python train.py --d_model=512 --activation="swiglu" --moe_layers=[1, 2, 3, 4, 5, 6, 7, 8, 9, 10] --router_score="softmax" --normalize_top_k=true --routed_scale=1.0 --balance_loss=0.0031 --norm="rmsnorm" --attn_scale=0.125 --tie_embeddings=false --lr=0.000792 --warmup_steps=200 --dataset="wikipedia_en"
Below are experts of layer 2 (counted from 0) of a mixture-of-experts language model. Rows are named gate (a neuron's input weights, with its number), up (a neuron's input weights, with its number) and show model dimensions 384-511. Each number is 500 + 25 x the weight over its row's rms, rounded and kept within 0 to 999. Numbers have three digits each.
Before each expert's rows: "mostly gets" lists some tokens that are sent to it at least half of the time. This comes from a sample of Wikipedia text that the model never trained on.

# expert 24
mostly gets: " son", " father", " children", " mother", " brother", " wife"
gate0:515513482503467522487542480489533491473498504475490527516480498502493474491454506493556556540522522512474539506489492445506502499485522518485477485537495501512461524443508513439491493477458496517490516563480501494404501491453510551513509518519506491504515490482491525502494502519505457494492494483495568518531513468485488499500480485535509552479455489522531503469493489466493496543509
up0:535514499498499499504513501505524486481519485477503509501479518500496492471528462494535542473468511464543498527454500516486527504506524501487466510463509506510464451498464494499546495534488540510506507533505516497458499488492508522371497540496493478509483461506489504466498514509496426479517490498500529512502493477515475492498521493502500517496507517515526478516492538492515512508494
gate1:480485501463490516505484458489439497499537496490476485483524461532486495518477521455452477538502520532501531488549499512490522540463534498467477511519474544512484532533501528463468528513462466492518501524493496505443486489503493539515494545455547507478489512533507491526508509509515465533474506511518514467438495487527516459492498481525469491484404497493521497531479504502493474432503
up1:506508494467483485484497491495532480515497478464469495472478521500488547486401482478479555493504505481505498450476538488493500519471505500512472443493516488487482502519522509520498523487474478498491481526491494503468476493525528552457485484498539533500470460532507501500554508466537492516514513528516469502543487525560493500482484492467520489511543488519504550468527448486486505480496

# expert 50
mostly gets: " December", " November", ".S", " September", " March", " January"
gate0:522485490498501511552577516502560505534521504468501509491506516513503499479434496529467467439467495475556482510544480469518513518576497520517494490519501485493480513542472510486541494495515531501482498528489527517520456495521525472464483338526523518469457448472483467494476509527529530490502492530495489551468505485490478447504488474482521488499498503477462495513519486467493467487488
up0:502492489527472511510503513487507507520470507509532521489510498447512523487518532536488504465487472521480523505467478478504513513526493495499548511498458479521513467489476522494494499480448471491504484508452486462597496495445529507511532500474504503456467468501550507516487530518472533495483532509500484489452493476509478541498470515493499490487472482517509473490507520493507481488538
gate1:475500477483465472471519549483456543478526526509484449480496505486534463488572478498499478513484501485496525477476525495488495476555512503508478537507501522483493492530493503495502478501496499523488517486507535512528505476492518515512520435488482496489546532505467464474523510495539468472529513520514495471507546508515469506494483482507489514472470504481477472549487519468528478485514
up1:487495481529491531475481489496495485485498488466515477523518544534534442510506490482464459504555500482524505496513499492470516485506524542521459523475474551475520510532471501524481478524543485485473574461499478482575520496484482480446528415488501514506543462479556490513483444459514504513537502501526497466507520506464510526477490510503531479486438497531513491491476500514471494523478

# expert 41
mostly gets: "-f", " v", " less", " cont", " J", " most"
gate0:527491488475457493449531525507570480493474525524493506530500501458517497482467470497538491509482535502522518501479496524487520451520482487491538482496460518503528508498507518506540501490478506509481486471513483514532493502517474511527489530528508524469494412491442456478504474496477519518468480530479519517539505481522496474470575488441510495481478533529517519477470476496486492496483
up0:470496496471479507488533510521513487480499504496513512500534486472487519511505467511506503472523495481497470471481486511502535522514521527502597528513423437497466553539503495505501530519416482491507468504480458482531512508511543487502517498474500518500507503509490516495532496492502495493504500516489490490505509493498448513498496479504493528551530504545474509493525475522473509505528
gate1:499501507506530475518495487507468479514456484502470521511477537466449457506510520506509451472508521453524534490495509479462525475499493514508488498527456541500466501492471495471508467502502481503485487514542500524527489493481464462557487529533497517481495511520524471497516489515494529465543504478535504519514483448524495474492441488471526456466551489452493522513512521467524504540525
up1:494520491497558489520515525527478509526486501511516530485477483503501531553473465476484473490481515479472523502484496496492516521484492491515447543525494509502486459499475521559536496490500464462525515472488477507513469517541519520489477496533472511497432468504532506504508508541531571495508522502520480455516513500521489490495524500506471483518485478562477548473538499515480489440519

# expert 53
mostly gets: " from", " of", " between", " including", " during", " after"
gate0:482476531467470501478499513525450506486508538495523504523526526508505505507478513469476458505526502473523456500526525449474454502474463469469482482495515476469457527482481485507510517487505495492480521520518477518414563509454475479487538507510475499492483563481480520509492490471516480491489527515532516490487498527490504498504552511503501527498528491529501525486507510463501496526486
up0:506506482432469497509507533502476505483501506436483450501508540538510501495478501488444486455489512478540531511538497542481500494539469497512505531490496575486477472437492478507463506465507515485470484483494488499475493472469476487547466490515484485503450484519505510491505503534504522506492499511513525503486514482497496542496511530510499510473487472526529525524511505497502531502469
gate1:488470492540474479445486503506521519543483500514513445520540477511498489517464521482477511520505501473494464494510509512524522493457512496541529526531513556479465529520500515512485468497557503477537462523478494495548498503480523498483524476539496478524499544512532498486474508510480505486532521500467511493492513525464511504480536479500488476528539528452510499484489493528509520537499
up1:515535478476523530465503491513476500487493528494494495507523497472503503455465534537513493572521500498461474495533502533520508493523497516499512556481502531502523551461495497508484495509486483475516517489449473463530533496473483478491505543512520536503520522502547516509456461522452563524507497502482509507528512495484503537528504466488498466507497513498503486475489474464523483501540

# expert 42
mostly gets: " al", " pre", " per", "°N", " Pro", " con"
gate0:496514480427525515475512483520491494505489475514510512488512475510493471510496514529539506458492486526497472515505500435525515496493507520515522517505450443514522530452511487534480485512475449524515469502459489527474474495488499475532498538467523495478489434501479459488485522496527489467479479515517494506474486499478490480506488537506499465512474472454463514475560481507494506461481
up0:468492506481487515500496522518467456497529489501500540522475482530497483514469529492516503480540477494513538504525517476541514469517450505539499547518528503499502492550494547554505504473462484476524488492485501530483526498475484539537527605445469502508512481507480494465534465480462498535464502509520474497494491525475519528478513491484501477490451468490460512488491515504500573466493
gate1:476485474503516515554529501491513511513535496552527530535516541510515497501522509527481475513463505523511454476483498494497475475477511513505496514492515514496514489528477450495463487477492536482500500435501494522492534522569513543466476462599474513464505501441495510488467499506496448539477481538472488519513504480497492522510488477479476483472455491495504439529495457508456527488525
up1:512511526529480518509517501510487486492473510497506477495500514512492513492558509492499444508520489518481477503511496555498487492523510446492512475452520510493546495505492527487538502466543508542507535522508508465494496507467506488478499517473504522553500493525512533545510497471506536495535473480465522465496497486529493510485515472502494543506490486490492533515459539521492492513512

# expert 39
mostly gets: "190", "187", "188", "186", "Personal", "180"
gate0:528467522471494547524496506513438524514505471505536513504513539512495530534540517472504424515485508504509512503489480482493525529486501490509502489472519489513498476466526488498494488460446499500530540491470504557505475491481517517464525559462522501522520565485465521515500523475470488502505459466485533477483523491475533513503550438500478495491428471503515509460508513465485509498547
up0:516485494476511456482523494496454495483526482509532502523492499530500509524532504511528511544525498488523511494514487561502515514518466476492524482527508547497467500516516492495496521475498504494476498508488520517491523501525469522503450519413497521501477464468451500525558450491480464488503474498558508490493505465496518449513463487514494471487471487490490490484488517517508465525480
gate1:506492528534480461442502524516451473484465489466489507509480521510519505502500512489506473500499499470481526491512494482524502461536478513540511493501477495526553487490502472461473501497508522529506489463554459496529511495494471528449535527457507522517504476503463531524535498476487484529529490448489489508490499510433514504473482479495503441506499496498524514501519507546532519464505
up1:516503511463511509469497482501548474533540534483526512504482555489480498514563520510534480530525506521520485507499475487486484493476475503491511546517455444503504529577520500500550463516513479523540509486480487534444516501508508489481480467499514478509509492460512513527523521489522523527479512482555519480515536515480549475496496484512496501510503499561542522508442532497525507491533

# expert 20
mostly gets: " R", " F", " S", " P", " K", " T"
gate0:548511524492522497512545512472541475477524510506485468514522480516503491502440529481540528492534511487494528513513512468507526483518529475454514493548484466494521502541515543505506496483487531523515516542504479520465530479511508491539540392562547485499503472509546497515527527539498516506458479503519504491503513491483488488472451493529528505527507470462486527515521481464533492526487
up0:463490492465496527560461498475521505482563499474532506484524491502498513505504495450572524531456495488481496497491491511511508479496478479513537541539520496515493512541503445459501517431509491495539508556485521524531496478482501483484463424491526528491453551487522430518496503488486530513475488511486506492504506462481542497535498505487491532460482460510483453500536468479507496510509
gate1:495473486480486512502530472485457502494535511504532467491506497489486485473537469493466491511465518504550524507534491500495514515506486534485530538486527546496589470480484507496498508529492501475475500445472517519457475502449487425453472448494458481510473478509548481526506481439474543493514485502524524500453505523530501533529494506559507489569482527466482474506537496518484438511538
up1:517477485522441481477496503490500516521496512541526501481487507510507507487553525534469468432456524478511486502483485519526475506527508493504525511502467561527528486481498554502493511505473511461507521477516474509512491504473486517546530538556494503479479487524474490505485509486502476527527494497450526477502513485474506531528525530522496538550463501498493516517498484513491471467492

# expert 49
mostly gets: " these", " These", "\".\n\n", ").\n\n", " addition", ".\"\n\n"
gate0:465495500508492486492515524483482520508564505543518534525477488515527506501449477508492443520499524460530504523522504490500521493529518485503470473539481564522510469477535479573497473531482541555459496526531530509551493487507542488488484473548480514495452508542510483495511492525523475512488517515461492516508528485529506471527507514509507556486524492516495475526507512521494516527514
up0:479506465545492481489466522507474521537507488477479482527518529505512513506531521461494496462489480479532532497500501504514476491525535468461465497489502467528479509541508493439547531531503514496508526507468502492503494481532476499456442524510539508514535550546471495521515507497528528503522489529512474462546521488500490533489512504503519552487435452501481460498479506495533497517496
gate1:525503466473474525484502492534495497523497451462515468491507523488498526487523502507428532434502493534520524461491511461506529531568498515496516492512524530527506530476550515465486511446474499504487509477490497524491516515489517491483495511449526517494467515507516504485482502476494503511509471491521535464460496491486493529507498514492481514496424502502509509464481526494485509511508
up1:486472490429467509452554446520493501518489488456505478529516466497470514489520490485489487501520522491519487495516534463507486494555514526515504477511506547527527454513543518491483479519492479515487463495516524506523492476523501494530485511472513507465515470506537517481513503504472500480499503500466516489509488436522522552512516545514517531475524493519490467501436459498474502460522

# expert 79
mostly gets: "á", " Ag", "ü", "í", " bar", "ele"
gate0:503476494519517525519509504511461530499523473468470446497503490513503478469529491516512488523495482496483481516567477550491538549481505505475494515478489502509494517525504511493502499480472419432532521511483499505500492487540519500493517580469475534508528505520473490527493510545503493468535495493448530507527498490517461505528469488492493507508528475503500463493502461502485530527485
up0:486507524476511533440542531513445528511509498511490502487510522469490469466466458526560493506477503507500480523528492462526477482567486512496523460529514538497486507482451524476493488529507492521501536479565516507413524517524500484482548551545519527526481493527543507502492510497455461509519463501478496494508511491488482519513515531496503517481457504526494486509496484507461482493489
gate1:501551493520487497521507494518525496495526506533504528497533508486486527489428505522504478495484519511524501489485497478479538499470509498495530525497474513507522511497533499523483464476520453493517528504522505506541513503491528444493471433529488505475521510468522510508510514485501552511513530493525560526527497484489477547484477489490482518510498505496506489514498540491519497502497
up1:505495501504502508540482483503522501520496514515465566492494508477503514518442513496507454519568520493482492495471481483482516461507504509505465511486493593516495491495498497532535487488474500500441483502501521511582489522498526540523442488456514509483541484487498492478472492513551546475535490503535473495504493512504504505492504486510474485519463503477480476530471503505500514537503